Experts of a small language model.
Experts: 16 experts in each of 7 layers, 128 clamped SwiGLU neurons an expert, a sigmoid router.
Training: 625M tokens, 9533 steps.
Below are experts of layer 6 (counted from 0) of a mixture-of-experts language model. Rows are named gate (a neuron's input weights, with its number), up (a neuron's input weights, with its number) and show model dimensions 0-255. Each number is 128 + 24 x the weight over its row's rms, rounded and kept within 0 to 255. Numbers have three digits each.
Before each expert's rows: "gets" lists some tokens that make up at least twice as much of what it gets as of all text. This comes from a sample of Wikipedia text that the model never trained on. Tokens count by the router's weight.

# expert 7
gets: " was", " is", "ed", " to", "ing", " be"
gate4:184168166133120104151144104123112126122124143147121142039173111140115152145112136143143137157129093134128091114100116125113139167136137121135132123086138127085119124185124162129152154138109116146125147128159139090122100090100138121145139137112113094143153118142111123106144106125109042135146173103147096116121110105065151101147131110108153161127109160121104136139131091100129170143116153100152126121153116174136129101127146151156109133137136147130126139125124116140106180112146143084109142101146105141158114154130080112126101161105108085153105144148128124093108122105125120107127128120130132141148146128092125117134189114164093106095159135118160129114094087076114111146128139127178121138146146145166149096128167147085145068115091123157152150156147119132127100123125100
up4:078143110115158090113114149124113122114130134108132147099150152114114101142156142128121112155170109149105131136156128139125135099141139080101176126135071125111114141119091088115126119128142121126146087135138121138116131136143118115124110140163124101109152115134143166105131150128149139084133095125172150152182111119136133114101135118162124109087124121136115130131118110153129140079140134160149136095142110096100167126116100143132105102196140152141128135093053066126121135106132138099110152112171109171083170133091144152119123153129096129141182131115132104100129122184152109145152133102114126139158126118142083119140046132126118139158113142115155100099115112123114101126110132128093190129107137107155124161125115163123112154114105168126103141115082122084105134087140178

# expert 2
gets: "\n", " (", "-", "\n\n", " \"", "'"
gate1:149127105145142145112139138108152150172127130157138095174112127088132142133135151132125132108141110054135141125138103096097129147161145141124192127120142136133183134121143170174082087120112128100116098127120101153106106128125144134095142179091111151118123145173094112109174112170112120160090121128160123119123107098116121145124151124106157120126165135144102089125112127134085099158154097141121125143141142158101143134160151144173114134093140133128122108122098122115086104120133144114082114162131141124136138103088107147153142136120150125123141110142087104096109132106131133137163107177128134119137156117122113132111148107069174159147092128147105069160137181094110133152156193101132153162143139085137129147147113138135121147108123111101096143151168099141097119097140161
up1:103132120156144149122116103104132141133180139097067105134144141092161109148152142150129102150127170137107098140091144118150089123150153109150114152141142160154109131117108168076133115122132122137124168069143100118102124092102079168139112152160129156124090126125111142116108129135110142122163126130128150118144139097107125125143063114162119133135113145174132108163165135141095085129158177133111166097164127135159136092097149106164073148154080106171129084153130159118115136144139147103106133150117108071103133166145075139124176120129155143141112121139161162137143113095113103099124101148101074140110144143151139113133122179133120132106110153136125125169135096140139130162116106110128153109137122106128121162124112100142118128137142106120144104072123143139163093104151123

# expert 0
gets: " the", " in", " of", " a", " on", " for"
gate0:123124103128117109141183107136148085120139085103113085103158133111111128101105130156091154119119091101095130161109142122144140160168153184132132129153130110113090113101155137149138127128115093107124113147123130122105097137106150112144082150143123130154118096103115144132112160136152133158187165147088132132094104124163120153133120125129117143147081136141180124101192117122094126105118123159134154123084142163151112080134162126156121123143143130128123136140129169093107086158108123125144148106137120088147155119130091135139089176140130124104130129138141135150095097134159122130147112146094092156133129131119117163120121099153102127124068112071161081123132115145137157137155079161147173109114156148116095082116129151143084130099148174113103120138127141082118151157096141
up0:119145130145120111137126115113118184135122162135116105123107084127133139126169115151110102089121114124151147128165154135085111166156114147095142132126115117128088149166118138146141145166100137113089153144121121116173131130114093092140111170141117153140168110113117110109126119160139109107124169107129187108161084133139153148126115100161111127113123169136100093154137162121106113111155197138166057129133114121102157170112128134083105122055129161130088134167135106098096149130132145100161144136118145092114135155145135099142107137116096122158147128119101108132098152105136143107090169101094168146130088177102101123114088128104160108123104148155132131140132124157093120107160172133094170129136102141109094151115150120136156152109148134112128115161114147134164116108102130

# expert 10
gets: " |", "\n", "|", ".", "\n\n", "-"
gate5:128151126129125164142137119122098162117128155131122172123096076107119129122167135125121111123185145118094101119103137140143116111134138087160104152165165142141122155145125109124131137117096108111141153143123111133094173125155108144116132095173166143096171147112130133129151166087109145103087112108111141106127116086118129138156152158126114104164094106106104157137127127114119093122165116144155156111119122148127114152117137109136120116119159159065171120099129139151124179119154195119126089109178153121096073142112115150161113114150116142075121131101142120137119091119083124117144172106117081151147184146093102143107166110118128139133128118175121164097142094129123164131151107156147095130131134083100108162124150134128127093163105110145124137169157173141128162130137127
up5:124064116123142115128096160122143108088112044185116140158100144105118134127096137116114139098164124134134093126134129181177125143119098140120118109061122103128115170106127084148109110134132144126106095110097124116121152139107101118138121106110124153101134158094132106202104143125144141161136148101135152141144126183114151144141107126086146141180088132079134096107113146100129108084118124183179101161141136118112142143111113133154093126106130119164120155110185113130136110121144131097132122098163144199097111125134143153156105150101141127128101140139126124155137154137138125101121120114149145157152097136139086105120141108124091109142086120128117127126141146124143140114136116114123124146147122169138132135122142135128132156090100143101067148102102129134105099178113136

# expert 5
gets: ",", " and", " was", " as", " in", " is"
gate5:132132127125074129148139098135144124102122110115125101119057125155091164108157159123156115154163094104109117128103115122156086203136106106131080130144139134134144147091087143114097113132126154139160141142155130147145156144121132133120146124070139133135112114164139105140157145151105115139132175129129121133125122192112140136162142147119103133100125167092122136107110125156102130171115139113123172133111139115158154153166086128128130102151168122110088138165104139097135152157161183126126078131142094091133134129126145135113106128096157086167152105146137152102114118118107107157136158129144123144183126152132103136144168140098143086090141111169139127153108120161158116127143109167117095147082135124113125181107157092136127103113119173152159158127128134097134103091138135
up5:140109116123106122140126166132123158152173128130114140147114120131138092120137134103119146103201132127110111124148164125161099109116142145093129116121134145121136151128134116132123138109119150100127126140077121078127141155131099115146111112103111139148116135101156155108195120131070099159096109145161125098123140057111173099125124140119155162153139144159161116140152092086131129118157132142148133110097140130144157113110121141129147153107104128143138147102148087099132131148158141133148106103109109152106130099134097090163161140107113077061119093170148148091094157120131148131124174122100117066156110160177124143151119129149103138130115130154110096098138103120152168106149178122136131107137138172125147112114165140122123179139164062114138157099166092121112147127131131

# expert 14
gets: " |", "=", ".", "|", ",", ";"
gate5:127125107140146116127140132119086159101105108118153119179129127148072160155099141099165162103114152110094135152135167135170192130156095149128117114126169103187087110068132107115130120152113167154126142137101144113103128142085139110129089131094170166138160129156140104135074122109147149190146160129119134160141107123133126172112107153117128156110120114120084145133119131157131164176159115127109115075124111114092109116099150134116149161117138148157093136154117123108139106142137142103150127113161107114121130143112145096125133115091099156158143171139134113129107112106133131086094135168117169130145149110092163159127143074136103138152149144157113154132112130147121173108100107121149124151098138147135128142146112129118127143151162158139130166123163112126080124100169153
up5:113150167136097129142119139091142100117170110148087116116141115126115130107092104201154120110138103116122099104135178160110132109104131144176134166125116146150121121112120107162137132115109135116141122132118141154110107095126151085143141141126097142102101108128103154125151081136138144155103144128136147122117180118087200102139111100146116154154108107142156095108137103120113118150113141148127116084158156172179142177141110159152125084082130145181149157131081098134094140090147097121093140100119096140129130107119105109163142117160106166131151088150204097114141145131118126157116144112129128136081141132133110112102145141155151099139135124105121125140152125106153117130165106148126126104111145129149106173135110068140130121128122138068165113129145156129119121096161117

# expert 12
gets: "–", ".", "  ", " 0", " 1", "0"
gate4:108130148125157144142150115171122097174153142149141151083114142160157097103114107143199152114129110136091126096140117140168153079142128120055135155108131115093145133104114129178104122129150159134135082132114124172121137110128092116171125140091115151154125144107156160132128138104148148133092170100150159141169136109135150130138123163120133128122133134111142129116151096149154118098107144149111150113169147125089088170167113146137126110134172111169111133141124125182134118113146078113110121099143159146138142180135148136101113088124118100105117104109110123146161137161146142157079126144126153110131093169118137135133188149101084116152187156137133163126130115129117084131138121119113098077140145150136112101126146110119115091102149150160132107122120117149152145135164147
up4:159151169115119117179100091170126124097121126102146142149142148157138136133129134093128112152070162121129148145169133120124119101133151170087090124116101162124140095114137140167134182109097148114149113149153134128106117117095123172101119080157145149124135153098137158106165150106140108142118142087190151133178112113155132173127080109104127129121133122096139115137158138139082150159117153161105100160154107103132086138096122151190133124112109174162153119122104176118088111160121109125117084111157130162111129160122146159156152145123103106105126143144146131157126135123133137123109110123127172114105114128105121085124152140154150081130119135162128149086105129149125149153147125129147163119131148106158127140172138161135163124139115090098143154099085167159112142108125133

# expert 8
gets: "\n", ")", "  ", "\"", " Total", "″"
gate5:095136114111121163142139126120116149149084122103169124130089143110143125153138102108157147096123138144116155105141120120120118100148167121107130105119147112146142157134158126172106126145122143161111139167107102119118105098136140169149133085111132124100091129137163134106107124138107138150145118125147128132117086103094109113127128105136141095092127096150142130122126117118126141125120140147102118150129168113150129072167177088111110144128143116148145157139115169073148142166161126106107170147131137137129143109091133079124157104098126119099063127092146105147111094097167160097140102097138148201132136147108169133137163145100092084113183109147148171160074134084136129122136122087105117172152124194136114114112115106116155141137104114144122108103103153119087176119126115
up5:105138119122118111087135110141142133085128112150137185097124127135128140111102105142102170174098160086136154127165182130120099113169085146172129118160138133167153137121157135140109194162107086126130124143118128092108146121115122148115139134130137149087179140137101112146109104111121130112124118147118155101116156137088130121135128091119146107108119152164089099161134118108090150148115147168135134132119130111117141134116125139073169074089135078107119114108118130130079100126133157131125100086107087116092136165111112114072099096118077094109103143122139125117110130167108093116168135131135126099110139120093155081123117119161135142131130137096126126108164143132104126099129129116105165120110104108141128123139132152168170084146081073103100136154129144115142125132115086